Experts of a small language model: width 256.
Below are experts of layer 6 (counted from 0) of a mixture-of-experts language model. Rows are named router (the router's row for the expert), down (a neuron's output weights, with its number) and show model dimensions 64-127. Each number is 128 + 32 x the weight over its row's rms, rounded and kept within 0 to 255. Numbers have three digits each.
After each expert's rows: "comes before" lists some tokens at least twice as common just after its tokens as in all text. This comes from a sample of Wikipedia text that the model never trained on. Tokens count by the router's weight.

# expert 4
router:100111119128131087095120149119149158127118190132144204147169125157127139095121076137130207097070143123085147153106180107114128125123178110100128124119156088167099174212152173114139107178133135
down0:111036148155159141153114126119140132151129126136184148068104104116093144107154185074139126142116098154140094101111128121162124106155137126156096123181189136146164086117087088144170149111120161
down1:142123092144140124146089058080142169114111192145135154153118121069141134171099126170140071160115121094129129169155108154084143140180120102119141114106057096190038138204095103163138166143166088
down2:116116134137133141069166164112205147137050125114113077140096132143112074145145145161111217114139127164096143077104093151142059070106148114082118102124141097150103108096119168141096143160114121
down3:162097151113103100132149112089130134118127120109102073099102094143119119117071174115099104123104131102110097151142095128084189141107117141124153212151143157116140130149146136163170100131124185
down4:174116111147134151121112159104173117141121190148117166064174144089161174166149215110034205165103139190110170133114096145098155145110117158132115134120101143098132100120093156121077118077129145
down5:171062054089146101136110132144094155166147175108194162052140161162139091156098142118124123139118150143173068106128137070192130137157130184145130101103096101153125078123121146171074134124137179
down6:136135150123154097096042119122122146151077098119152083111166084141107121146084131096104131162104022152163095122184116202139163107073081161138053107095155171171130197092122145179098164137093175
down7:090125124100102097142151111163077143150084172107159124093088121133084142136136085160088128115185127138143112120126158121114119138169141124123138115142093178112161083141133085096116058101133137
down8:095178146156109124109129137190109144135143141075137143123115159140175181116115131115109143129099148163078152109127169078214169154139111146087134173076133171144119116094051153096096084143107167
down9:131126180169134139113117122148108180090171126134166141147132160128078108118091138140094107224173090117154128134107103167106141119166077098177137151106167112090091130121102076170115135136109142
down10:172117096082134166136097088153130165114149128106159183128127109129096154090092167165163130077140123118136163128097127101209159061131117124175114163119113181142121101148182085137108176139084132
down11:154165110106176113106158119106145146177084104138134170138128150099182125131131106135115121173164084135141156135172130091146114139090140204170106174086116141087173112070149093127082098133109078
down12:147090095144068180122143118124096109136163107120140044119092167163170144130120161099122147193083153117072110119074108098116148137166162135120159151119172087195105200141144106074199149136144160
down13:168145083142095142162151089097090090077144118133109099100127096149168147193135155160098174139088088126062108114140110167107080145181156148147089153139130103131049128144098126173113171089139157
down14:098117127157097136121128082132138102098105137076152133120054176083133148176060108146117167099106175171149152102129119184115094152103219177131144153157128125123167118088162161134160114098110114
down15:246172150126179164100111108127115103146168096134107170120110117133133139180116081107133109134134179159173095133153134146106129128148073154108083118123064141161136121191140085104116171131151148
down16:117063087140131126093150125130143117110086112100164181128109068112111124117108076144140129099097176147107096143188095114117075072225078147162116098146122125188164132146110130193160099107184087
down17:160196124118172135189133126178147112091156060179103080193166085138133145156174100102081112119108127178182122110169166145115116109133175093182106118115122108138131167142102159085111164158120119
down18:115124151093085127125127131145166115122128132147101080181207125140128144089142147092083104158137096159140144097132111168163108096168186169098116160084150159091128092112147146134120154091164147
down19:204108113136170144155132144156117109125079154102108133110123123122161144160092160075153123111143164068147095156160177167136186100152107174103174102139093127167084129128129175140112144137147102
down20:110136122159093070123153142088126156088133133107105123178164114118178093088088155118152133078110085123109169099124131136082173169131149131125180104098102147125063163148128130105133148131156094
down21:107070115148155122189067099099123179100125130137081167083107154168136121091121045090199089172137061145137072109120091112116136154149104131112178124120141126135150130138119077147117115126095156
down22:076106104090132121107167170088129140172189156103136090109157101099171096087089120147121106159050164116169082107151049149060126103131086120148155084051151095125125098163097111106128150134135177
down23:062138148175131048139118109090101142076086084106126121148133172132112118143089167155160165116098133121123125143130083197132086123132132167129103119092147132139098053171127148167125116155120146
comes before: " of", ",", ".", "s", " in", " and"

# expert 12
router:138180110123137127125199104112138168055118193129214149104137126162130127117117114146154108209065081131137115130111121131086118121161132095195177151157153112123149134105117149061114114086074114
down0:173126169122187173152066095141126116151091139166091120147048144146094119106127080152079030146149091064125144157129132099104167134138105161103122171180156196167143102115149126148151157168122103
down1:082108120150117195129103115094130119110189096107076127173124099151127114182156102099148119125114141156165137101097155175159179200149087116191138181150136142099071152177087110111086112096101162
down2:053116152083125151103130120119162170148118113128062132182182204118149160129131158139129150153099075104116133110129172137186083092163188136123122134222127135162115141103115130185155121152170137
down3:222118116115166116167097089183102130152209198140115144162147120128124128077133109095132078159145130085077056116159133131111122086145148151130116101151123104175156120135120105110151144124105100
down4:112137117176173116095127109119190084096100161161115107124130139131094104145141141157154140114146069159163108215148173181156163052129180134132089085096150147109155145191131094181157123154123106
down5:138210124177115098188126110099167124143117139132159114138091156149115120086140139168085111156115141119115178130136110068170131064162133179113139154095170161174111146132125149173116122105153200
down6:129105150081167138040139059101124151156166082134083151114139116080122105124165144177127140076087132150145058166143139124124107129126127166142110108109117113116062109119107152151108044127127117
down7:218110076151131165118096075154134078078093095122178115180128163073159133133119146075071139141142086148124144120191130112157142145132092150067145120110116108080155124082089145142178096114166060
down8:080099124117125145100117147122116153165098115144191151150086069132108084134066101189089151177091131171129131177124161153174092106138083087155053089101048120158113111152154131147100128101136150
down9:128147168152137175151153080159190168122128129127110183113189159133138125019078117144177171114142157125132106152108111079182111134120128081081117146120164139097126113142077125138181149082104102
down10:077107143143152114114129143142136138158139187220112170093122144160138092125078076112146091144119120122089110128076107134040188124101089129136125128132105134152117129153157167149058169127147063
down11:110178095130135176115155170168145160132083109192126178091124130141190116211122178091087148086165135137145111133129141086153151077151122129080151118211144084137135085096112156095128145135191151
down12:094136140112095126093176115140130138127163119117146142118169162100177134121122159174071083105149112165134110176064087118153131116159195148220154094141116134052134154148077119132201144120108149
down13:130076153131106151075132104085140162158134119142153167103112162151106079141171087153097144142126134113152138126152121110135151124140149076148151097144105103143118056169156121128124176161090082
down14:148125099146110115203119106085142140093160163150124095091142100140130119131118164132141095093076134128111109112109187156143132103162077151163140177082167037191137123128067122079131187098103123
down15:135080126121179145129149167147176118148140082097099127146138147175107128095178123151140188207155143108160149145183068149152147115123135125134157102107123192106181087107100103169122111075142167
down16:176110112144088111087109161129128124129077118093147123133117073116116120113126110114174222127133140134181145140127075087110114122118161089090146196192109137142152093124153127189137162117163175
down17:092105140083126133100172149168146089171126110081058118097105132064163163112052134154157099140134115154079142128154075107117068137167117157139167128162175135101180144149120114046172114120141042
down18:092173095149140134112115080153167193173122119092142195165103112107180114106119157160096182142158201185127125106133151119134117118097132132138086123112102153153097191144116108146158092131100181
down19:117136100095111157164087149168140131117149223120092055127166124178194110177073115087124144069132066192121101122147142137141113122116111083087173132140140121117116140089169091132143060097104104
down20:082177067106103084132139161108125124156146072067119133114118121089099131138185070146125060139161186075124137102128143151196142069163042123137099118093104182100159133129199072112154084176101125
down21:111125068097176119101169144121126077084153110142126115124109094090102141100119131159136112177161151062055093149184187164146161169074086138149168178127144095087125182067171158067154123102115157
down22:074141088090056088120096104117138098169127062172137115113123086104102172161180166189098138093139128124132106161127105055124112121119178120101203106082080116134126117113115164058192097113167141
down23:112146119114154094110130120087070128135186141112072170113127159120150123070131134128107075127133109138119064126156121161166126127160097119078123136094104155143079144114116105167107136151136143
comes before: "\n", " The", " He", " In", " It", "S"

# expert 3
router:098139110131112136156124095160155212134131187130123127097099101117089135104102069131161137212113155181135152180124053119106146157126164143183145134136091076159120151149124144137132086166114114
down0:196193114155107117143102168109121137113144116057080133167124138138099166100147146122137155162129099172126083121136138117098109158143123123152131206135131148145178067168134076126149142205146131
down1:121095092096083101147160025101152126148140145114113141120118152143111098179202063136134108081113163061111139127132153120173097072167142152113067173072133123123149196193144154106209182167116099
down2:133131130063137122161146111125140091045162092121109192122165142122118075149151128104121140147156147082156087152175194151164144147138156183107089139131098122140141140133058137118102187127142128
down3:125157157108118111120132082130133184143119101128180102063103122157093098106132099092095080109115126138115148122112171122146140100073114101128136129105138113124135159103103104109119169130136107
down4:189119135087083092130060175153130136122119107157088153146133168087085116121096140101108106116136054087157159139131098183163083062149108162068129168116084085150104119139115096074117073094088142
down5:179141074068113113158118143137124066153196148138134171116110211132091105131134126084157144082143108124132103129131203126159080142141106107124132049142074125170141053179221094161102109105167106
down6:079191154175186150127100085201112094128156132153174138065132129152106142156111178151133122131126157122120142121080151154156126107148094107153129120109095178091072141151104129094155133150164119
down7:171127073131078152093144121094063137099111140107146145126177083145164131075154135098109152180167154149099104165128144105141159204111133124150095102106044168148060134162138108134196152152151104
down8:090097131125168108153084171144158110127098064104114133107129103111148160116174089151172123051166145096128117117172142161099135095076139110142141139119114112136139120148179141149155132075069177
down9:142153125092127134054105150091111185149129108111090162115159073126127151160173131167134142101170140173092144156112123115131088101091110133138112113096069154068144101127151142147151151086144083
down10:136146094127134078163116152175122106110198083117133177101140110075093131167110142129188208183139094137123161157153130163136108108078107155109114163119157078091073137159139093129121153113134160
down11:185141178116150161134203106118126170116112135114124113166149090159112117114147082080116132135124175120090079110117096062119077111180126116138093067159137112072103135117106140060176184139138076
down12:052168114123184151108080065127046085115117077139186101153130157138115083173131169152130148151072123118113099163132094125095095120168147118135101117125157082103197138104233156172170144081131106
down13:098105155148134111112065121098112148056082193132181100123174141114113106146118101147141116116130110126126098102122168180088109117138166110138149115170136121160109147154185087082166158091098184
down14:077137152110081095128139063137128158114183112158112107127125139183120134101114121123173098150081147107081142121080127137144142107141112134116130189126135135141106174149114102091145107112161134
down15:095147141095144123105131113169125134131150169145196172165101142086130127145197110167149132094153189174151166141130085161090096167116168112154077127170140122086089151073126110092116161148050118
down16:187141095074043116115126126108137031140154132100125107141098119117127142170143132126141138151154078141101132094059154136111132169160096052115107165089124152126193120110112102083108131131117123
down17:114097136117105196131125066145125180157136172040105212117153157096094137100209187143159141185138128161093128103131176077080104134138110108138165151111178092047079133079119148138150118099097148
down18:127138115187146162109184099138130139108145116195176087169126148144115099081130195141140104121149133141142132155085120161168150159134115139069069104171139144139161124101128144097123169172175156
down19:188138133081086100132173131126031046142134088105119083166120072111107145131071083139131100144139161140101109098119146136126111141118118118108138135122144139148109205150144109146133081096095186
down20:186085179148160144160116103134124123127112137139175130087115098099097101095202115130100135102164158147180081094166143130153110152088135181125106109103168115107162115134202080091124147173163111
down21:134164139123125097138122179139143049169097115157073153160097118130195171068077177108164137141067111110103159187155109118095139062080162180132182151127101091189146181068147130151127157119142110
down22:107148136146104166108130087125233155137154154068193103096146103138131122088109101165114055096166125088146068158209123144127109070096164124055063074127169141082167115101115086138151106157121128
down23:220059164202094141142118118093112086128143082098148133068071176134131123111103148088163137084135155113162222143113100124133150132157063075065103143116135167149123085106137141087094155111122147
comes before: " the", "s", "ed", "ing", "ation", "al"

# expert 1
router:122186082208127092131216102151124145076138173123127108163124108134123134127109142148162179172107062104233110077113073150132136159132128054104157144134089096146167145136158194098150139130130132
down0:110108142074121107149208120143169178131194134095139137115143145149155108091150138094125129040136157110211165112135123124099159113110098103208116071094104128129096156145085104156102158138154115
down1:203149125193176119117102151131099156124098145152079115131158156170113110149165123071110139180130101130154127148089093109112041082148157072125161152094140097087079119176100123149178179159152170
down2:104120119152113114147217132074119124048068105084143170150138178176111125177114060104110117072131122143160132148084116121058127174156103108127155159087157075183140117162112216106068129085149117
down3:121072217173139175155070080113118176121129133093161189166140179098139190175101174121089099155219149145099127132107168164138092122093126149165091124102138152113097164153204076124102107139160103
down4:132091189123129108114139151079121168120149109152169187120142089109171149113190148086166124107190062164119068091063145117183150119143104118099173124111059072109141154156112183093098096083092106
down5:127106123055127107156137162167055122180153141104117068127143155160148104068147084185100138072127091151145125063098135081154160083115093131155102133133140147150100161068095149155152133199107144
down6:078213178104123088109106166113111157165149117128199125137050144107094103173155158109108154127120172086152146124145125101165110118112093089147105122129135127116066112113135103074114182145174116
down7:060193160142089120138161106133128140123118096081042155124162166088129107094071171107123125145117109181063142102197122117167158089102138184145135090120147193076122161169149180116137061162138133
down8:138123149062094132148157132174096102138077143120169081088104153097197117125177128133141112116117067086097182113128084095159176084149109128099107236120103065139092121183162133157099090194089168
down9:118153113155151138138120144116165153114132116108147081134067139136159091157129190172040141134148123139133110145210134156191076097112148116049149123149128131133122148135147129128083187069123152
down10:098149079169137098193099066135130115166170149130175112141160122087128077128229096163148159164171093126178150145154149105103111121145195092136113162116131119102106089148175094151150156145135136
down11:122162189113169146144182089106170117139122150077092176099139181154093072130141120106091091117169140129115111178089109145098122178104114141165135151122185097097173095106163127159143147126043113
down12:150181130118141148080038106101153167100165179199108103135185171077173134085113119124136132142090118172154128155160109084153109151071086133153139201152163126186124133101157123168124139117127165
down13:143082136119142142157208182172117106132110165096191125132151141136160102160175153146146186081110107161170113188111159131141193135136177109083128095130150113101121129103085122085162188120143162
down14:159148157153148144100130142145087129129113063134115104147125082097143137096151127166127139140171109084129101125102089150150167138156091123088072144190128089147127168112093084143121158118134150
down15:102118195063088168116122087148133058180182109120140080085160141139126143119182135085140204147136100132134176166125131096097151163123107094116124091093178144118101118096076090111122121196174091
down16:134132161153185115195125155124141142146131161108135124101060134162136183101157124143172149139168145108094120146139123092127099125181144123078146033116130158205138126073136139066132105110104084
down17:209159059083146193116100112136103084135092157127126174108101181139127130151178150088080114099143139135153111181135130129095134159117145132132115081107149139106101083093097137139103175126016086
down18:140111151128129129082103152147161104088154121157104121132139158191105150119141133149158111129065148115074168193133082147117134117152115186159140131136152166030095181125110142126133143130145178
down19:218095145093150153085111118119133158150102101096092151119175174147102173135101134123126107147043098107186128143120164115105159135056207166122165063116108093101162105124114158168103044099156166
down20:093107113132126119126142134113158161116158178180160184133084153138150139130117187099107171127115148112167199136131156157139122085170109162140150165151202221178135139149118118096166082185197154
down21:127135101129129125159130087134204088151081158061149162103101121122061209186089174078142160117155124159120123148237180125108092151176147158106167164158166124106164103152126085142074128158088129
down22:091118101116150139145115133182145138117101111155166166115093125133151128151145111088108123130094181124145116143114190192128062159128176125158135090158175073035168104088132111068110122113162148
down23:142144112096109201106147115201110073191105111191097114109102092101171098132173163127112119112109135081133164087144140181096170141197116149118206160171124117121141117160158113100130229183154150
comes before: "1", "0", "9", "2", "8", "7"

# expert 5
router:097137130139124121144144144146118083153080110144153104150117107123097137135128045160171160126124109117128130139111110131071092108146123122157174206135107102158167166106127118182121137120114095
down0:178074149119118130100080106163134110142153106090117202121095111061140126145136139087092144091186160070137203119119075136140145120139115117167112079152099128169134142149110206114135180092112174
down1:110141107131156179161135160081155150090130146113064121086103110078170086191184138153093127061090078163118091199105097172146078095046134130113129146111157156135134112114121099129137200153145129
down2:255121127120110149200169188169089062089136164164152111169106117133079096135124137121113075118141078135068156077187171105164127154107154129151173076146152161157107115176106176137144122132169121
down3:155056102118056121068146117141073154101129127159161138139133138080101132112164162095126118148182128157184114095212138150143140095136113130065064128137168118081113141125118084064083138186133062
down4:000145152126164124133104086152156141092116184139132176113154160114147151147112171104142175150097177147157177122111112105108168092131107089161115109069172137121126170161107101118166105065130175
down5:043098142123123155081117180147156171141108168165195116072140115121124132165052143152148148196118085106170103128129129123102151114090101100088144097163176170129073151153117133095096132124149144
down6:135116182050114159185120149125135163127103126136115157139156148142155168145110088096171071125094103110125104127074134159161128085035124175117154143114130118139148132075079100178154089158179126
down7:091147203068097088135124145154109114150108119154167108101161142121138142140137129112162207075170096103142151173093199089154162114146094168171140145157123094093153071142132145144135119148153206
down8:197137111179114064087073198206110079154112087159122165118151062125133089131173175091087111159158107095031130168135095125163162133104126184134146054163104207138137119089157115096108134130137150
down9:130168133138109084158102137158114125152093081136050109183149077165112107146127189176125067155104134104080116098119150106103116154117193124074141177117090106168119075124047228162104120127084123
down10:119138087072057152180118116140131173120121086147167134080141095139131108129144111109174141099069158083106150196108129184095146118145147160124110131078110132120147021168140121135127154081080087
down11:123164100112053168099095104113133081119235092124108162139084115134130174163144161101218167152102117112120137156047144071084103143188108137071159104140137119125146100163126087090164147075129117
down12:067168080141123157141089115112130164069157110155159113185099142170141079152090125066116136079103136178153173132146148166133136102081159099106133083112126107132133119118145132176117078147081148
down13:235150136089133122090090176137134100156123134082107088051120133071139185153126146119104123138111165115107129150115119112204119077163143166108144126113097112109150142111091114140152140096157137
down14:050145148106184223145103068136102159161090126113186080186096139059124111132124152118083110089098124098120175121159158097126138126156149144103101161128127135096126127101106099112124073157139116
down15:126131149128138185150118120111078038134108114126143162121153120092168160106114066113125097102150100075109119120134198165137151119152147141111164171141141145156063132166134112177132103127095146
down16:068047126097116132106049146124157091106137133145115077091131177115161117148106194089110136177106137104125117103143138171145098145106165112093182177130130150147184100089121077136075101151099115
down17:182155163164174131119106126138171129101141077139094182123133129066166105178100031112152163133148101110095038098113094135072115139125153159091151175113116143111132127155125172205171180080135078
down18:217144177094123166070143215075096134112132183072155121171156200182177127116142141148122088112195120129136114121177097136133067135107089129085181113074101158115170119140128115073121110091109084
down19:169118160090136157120091129156096161121086125143091130046121086152146072106110118199087070180121078079115137122159095158099198110115119094111092134117129109131151078149136070129115123138156147
down20:137103092104105106074105118144145149122124201092147136142130132119127082175146125116163149131103154134123147126169106155093118142107089107095136138163115136090136176080113127104152165084133149
down21:085099097128130143103163143139108123083140109105088140143116166097075097112163106134096107103177107119156137084100188143105074083124161118125110115103167089103109131155114088091156128170152138
down22:092145180191104084127109127118104172129143195130087171135138106153120113149177143110140168144089133100106151093116161125122172156096124139104099098097107160107079123138099110105179130118177116
down23:139104117139130142092134083121100154115084120138139131080108122108145154133081139148131109195150132125122131120128187144201079131130146103160187139128124132109078085088086056114164078170111120
comes before: "-", "\n", ":", "==", "The", "==="

# expert 11
router:057138125104068109091107119155191141091078129112173093126115083090118103180092126161134108142115141124165115098140128109112122139095096121089177108137151116135167117116159144131108129138134136
down0:180161110132157191123118149188120166181083152183139110157139107132071165160093152094139063072070136107071116111191171132151123117148132112137151083106144139146133157127116076141137140107142171
down1:135126111122134139117171094138129231197121146111102192150098167109134163151138126115171177130088148074170152166164138080115186130126182161139188141086102110055079090143190073108100125114125124
down2:106142074134086138163153091131120166159084152040139145151151134168120130098138134118120152118073147130107091162105132167172113105153105118117151111085106104143109124174089120147158075170166124
down3:121085141106131148138135125079111109139080104128143118145125122125093095159160119125156104175131152184169103121130135060157109104180109168137064133136151099126073117150131139088148064155139176
down4:141164085063123117111138166110108132117164128120129142143087074087179112115133165071138084125128099098112154171128140122150116114093130147136137155135059142105140126112098165091150073110145124
down5:119188121189117128104140136097121101108105070137183110092103147147153111108149110090125093153121145107138037143127136225137207066176093152198156130132150128155104139091151159177161139125147159
down6:109094108124130081097126108067081158120113084152157182108100052159127131084054131093117156129129111147154124130126122135174130140148152178075195145131159129159092125112149094172059152127072105
down7:141154143065147138158117136117143142098110126148144047178133098197138074146101148126195124143116107147149110086126153090082139164184138133176132089115134124147153112111172094133156172074149175
down8:120174151086106086134142128078139127171165147108135150052123145096130108062108115193092123175131223123105153156128128196098075110133157117204093123115109145138091103118117120082131182156131139
down9:119128097123095158095089144103168131083099156129154134082081152106131078126140143079117086161099150075079103071117175121093178117083102112125153121089152048161079139070155100106112142143081141
down10:163136163067133096096129186131177151121158133125212140102121140224228117131105140147134141172129070080134100097140129126185085148144107104114093095105097162087151166096202144135174124119133108
down11:161141114124130212149126087111120148079107153096122137178145129128141139150090124170117132146083125151117124113172161117168081141143179086156139128097132082174158112133131108137125171129070110
down12:116109126098071125123150112155082130152077169169114170112103167145148119132157108123111140133109161105103145165052124116143190139142141146033130093100095134136160185124177082128075104052125169
down13:061148175124136133101149115121181116156152119132117126088147162140151168159161155104082067092117080191056156121108167128118149131144168130114171108095136161115094091108099139110144057156090083
down14:168131127153094153184131076117118105103193024146092054123112178112105147077145129114141176079130107030098123177090113105114105117147116106132227137134140119097035101142122109061147080121133112
down15:177072147098168155112115108114108116127136144125107134140158131116138131179130113086136125149127204149123155128069175111160160179084111130157132130141158158114139179067104139151110107138118167
down16:136143128125144130107092153067073084123082125097171069137098114160170076133090166142137112116187150104082168152153142166118172118156187179098129127149160135130152158139119129159135143139141159
down17:118157100080209135082143181109181123120100151146123165143151134127156142132134170129140145125151107079160111137087141161120103133140186158197112130170132121125111113150102134173115114157090117
down18:185084103163105112125148145193098187117093073167152132133087100116099161122146136112155124164151114162141072126071128119090162096093156124118146209152138108109147130144132138147152086129154094
down19:195137146162123118095110118128149131188066099163185139138092142130108188236138115166139085109133103184178109117167103138115135112137082129095130121162101115096078123139116137108190173124125070
down20:091080152081084151135121158146158099139209085171096156146146146098122170176133140147135132096177097149152159133111129142140104115152186108089135120090078080147138097105127121109076194184142095
down21:099195109173142109160098126125173107133126064108150138138146189116146086196091090105131144106139121194130222125163116097126199108199140144105181176111113121109140147140150123150118169130093085
down22:094107078186132038124151169151109173153148084106128109156162154079133150102162133202129087163082164141119168122127114118137208147143171068100108130168136061205146116111089134135124150181160118
down23:190104166057085126130141121172137145105164110114116136164153170075178099107045148131154166159133185152085177194157071136126136118155164063128128130139097143067090089160120139138131123118115108
comes before: "1", "2", "3", "4", "t", "d"

# expert 2
router:112114139175112128153137063112113180046142132160103077101088127096132100113111083125130194157107067184155172192116096123120116181077126098159151130145097099119144132203146126159165079119134115
down0:139085073143136126092142168086155073117140123149168155163136131124175090169089144133149187167106108104128122129157131115134128133155113107082112183152110109131132131077132091103135089123113110
down1:204118083130108091092081155114121082161192121091156144200118098088102074162167160164140122154110095061174147164173059135170138089069127128144150159087125170166115111107122091134093121100128196
down2:052102148120109141099124138128130090130139116112131139100172196168136147092059105123176160103202143188154204111133104140120129160116135155070168112149187105127086186100086173149111192139097189
down3:129115152163084176095161145114165215143108061116090130156159136116151074157130121130198101141114178098175130079105128071130157214095159194106070160183093086166127130142090143093177127189115151
down4:223147162112153138120154116097091126136119186104183122157187067124145094140178114149117121135160089127147139117133128190078235120102148148121148120081073162147165115129155138128104109155128133
down5:218142156108148113116112141104155089123103155151102173118095166129144130129112116099155096139123138131123142078101146145095179112105158133162139121105132115107106129147092152128070142134146092
down6:110141119120118103143113079038154108075176075146113077154145110114125127096141120094084075139145161148189109158126126093196152153104166112154089170072147141135169125099135091216153112107086170
down7:129134095136149070125169097122094136098141192151073132051166116117125182107130110207121105131143159090069129081099123095106140155074137170126138135112140187093129124125117120062124136152089106
down8:035137110080060145114139175118071124156117159158083166144190133143141141100142104165144111127111118154083144071070158105106139139158111122122073161126136100107120128132104142083115101100116154
down9:126142113123100147098146082119144143112107160137150204125149148152119070130157139116146145131097059103104160142189158106108089177096143140099102087105146154090131144123101172136143131161100127
down10:132119103099052105119166115128134125105105122089111216114084136093120095085141066130107152152116173123147099118142169137147143134108084170124158136129147167113172095144060146108060165122074092
down11:131043084156106177177165146117092083129132115112130093170137174129093152140124106073049079129143121136199140123160093120104122113131150117120149161165138205165152126180099105059153120063180124
down12:083155125132144164163059126115141117173118139105105090181128129177092118157169105158119162113131129103133115075096123176148204155119112142166118113105136115158156111207071149186133145050150090
down13:121150128115160196077165151131120099133083121076135092076164144103178110136151115080117112126083116120082111121126098160055138167153095083135160104169165140091122081080112086142146118156131117
down14:109089162121162117048166142166163142117053115156148099152131112132198166153170183117066087120085157130095146143128166130137138141119100110164094111124138115126086190094152122194117102113120124
down15:111100108107102130101126165140184096168164108147096139090112116184108145162195130135172119221161160161142096150076161115100130053110126153173176119120136149095202114178081105131170130145145135
down16:163084134108112190121088153163115111161169117158157095110105115133092141171130154052132119118160129143075122139117097109133135090163076150156146178120163103118150151141178062139159138085128081
down17:140106147127077116088182152126125146121168129126074146147198155134082161147182127168113179129168102229142129161101156141122117157082115159148101148164040104130169050146203090108113118171110135
down18:187071207175079143122157182146185144079127124105119062150154124139151124120120076115148156084134149134178144122137177138114138110164082108074181048154094134150140141126110118188122099136158121
down19:134180109140079079126123150080095125206112113141087154117120131161113162125144122098095106064133164106159104081089117120099169095212156163158176064083135155080129153187102093143114113157179134
down20:067133140170125145112160203120151032153156093105126109138096142181149148181100167166126139155149130119147158178133114127096053087135135118136135132041077120137133153152130137168129078130117114
down21:158081131198102121147111109114103111146147126150176149110082079117153135089056168112073151155108178105197162121205144124154120159104107155103131103092149147169144176178090078149170114131074102
down22:166065166086145163206069147160134173133151154164124139149079080106170156166164133097095104135150152077183121126151094111080112163190110120092156104167147083177134159129160108162160126161089144
down23:255142177130129155091207131115151128121104165106184163141113118175179110115156073165161120126120056152165054159114174131132160112115139160148116072144093156093098116121107133150141193185149120
comes before: " the", " a", " to", " in", " by", "ed"

# expert 13
router:097131100166104059096218132108154175080125190126088107105153124094109098126126156148157123182152126140153144135155152129112114106071201173119130098179112113140164143144134152127195092175155097
down0:085174077107106156068157130110143126141146093153128119093124156139216192114123095072118195098060118139126115155121142148129087138148130168109103109105103150156098083129041085171165114090146113
down1:083154134108114123148145122147064138110164114172158169119096091094145132106113068114170188150121141177099083129138118138140142134129106110180197079132158163126139099115140122088125096111203129
down2:103117133124121138189107118189155189066151096106063192144146137140114154086124163218106091121162181133113092189124133122163171113143130183100115186157117135146074145172124048157108183142125119
down3:116131127155106208153116092132104110117105095145173166152123168107133122111147132107174182068134119167181118132090150105195143091133159167185116158165107165122157118168108089127168189128096133
down4:129090119125166090152136140223140107129128174129136149173118085175149161145133174141090159185106165162113116132130126112173126103092082188141160050168128181129166135226172141124171111119175155
down5:112122134104098104170123075110114138127144053116167086190180182109114143079134124137103108158103134147162133107123114136147085118128141143167141174109177102164149182104097090116078159114168091
down6:088140070102129168173176155115146138140046082126175163050105113164141177097081070119166141153098125166072075181105118149197092144145136122075054160112172114110158113144147113144107135143131194
down7:145104106097123163090070127040110120111147122151131124171111136119131106098106079124124112176138126101159137136161100169109144168104149111122108097132127081070115124137203104086135168092134115
down8:166168190127099132140126172134138091082133113115099165115162095084197163102104146105121135171125163162176157224151146083131123127086124112175084111143144110113136075144079107119037087129097084
down9:142093147153158153123071078131076135064078129145184135137150128149145114083161148172143085119133149124106160169155168067158116141156069126112109147118176138111157117079144136133127131117111081
down10:094124191202143149141105049158165103082152142154114107137138161100138131104122180135133160188105146088165150126091109101167144159091134092099103191148136154161126123150122086163130064090117149
down11:167122106105164128127164092210160152072135154164156099115136116151128058120154092096108145138145130160111141084152167115141151135117144169123170135115121112137147117116193075189149121159098151
down12:100095145173128118115088081118133110155133118115119121147097093136114072116124082137115119126107140180139037146109143097135142142163154097083139048132145180106122143149112158160193171152123115
down13:131111136138128132113093154089144111160103088077118078117139153081098198173088132122074169100103102120133127106157125144110116132122167130092156143110123071110141102111091127096144136193155144
down14:143156156132155097120139095103149154139118128087095162132137141062066124132082126117079124160158114090078083118099096096086094149132109068135134157186095139144070077118130123164150113098136096
down15:213196121093160091100164075140107113166152191094109074143057155158118159136171098087155158095141155143090174181184151070111151097139119134183136149118102184068068138111113171095137128105094164
down16:063175121193140104123135101124159095109141192137127129116189105073081140164126171143123107148114078079086137113169098151128108096141079162094130094163098176135172093085145129116103089070118095
down17:182114130119149101124079144162126160185151145156161115136147112157139151163091168146111155137123151110148121159137167134135137125123100133187140082093164150126124107136117094086173183068095114
down18:115197139157119152129169171156141105102155102119115139133123142131141110182144155107152115117044130122171132101158115103120160147115171147115099117144047134137191111149173112166150145098105152
down19:127175136062161174123082112134083107151171162173082106079148094137128092049165165141151138162165096092139122173134142126137128132096145139125112140149137125159173094104104159075175106167125086
down20:138107066098193132101153125087105076120162120133136128123135156121171105131135187087154088084110105105131107170103103151093128158156169051112169148173092131146085164159084165114093133163150118
down21:172108133154183135164157086126073136078104157122125105122105094151096126157059096134119165095141136132103099173096167130093135151170176083164123134118073162084113183103051102151123127182157121
down22:192058102106131156142113136114096128140103130157123124092122152107173157115131107101190094101086154124163131152133131096167134109092180139138114124199121111171139093207068124164089108106134087
down23:140176150121106165068120094182147150121135112100207102086139115114159107145219125125151070112138139156080117147086165207123138141194132076112133086123093160111140175138142062130078172134171093
comes before: " the", "0", "1", "2", " and", " which"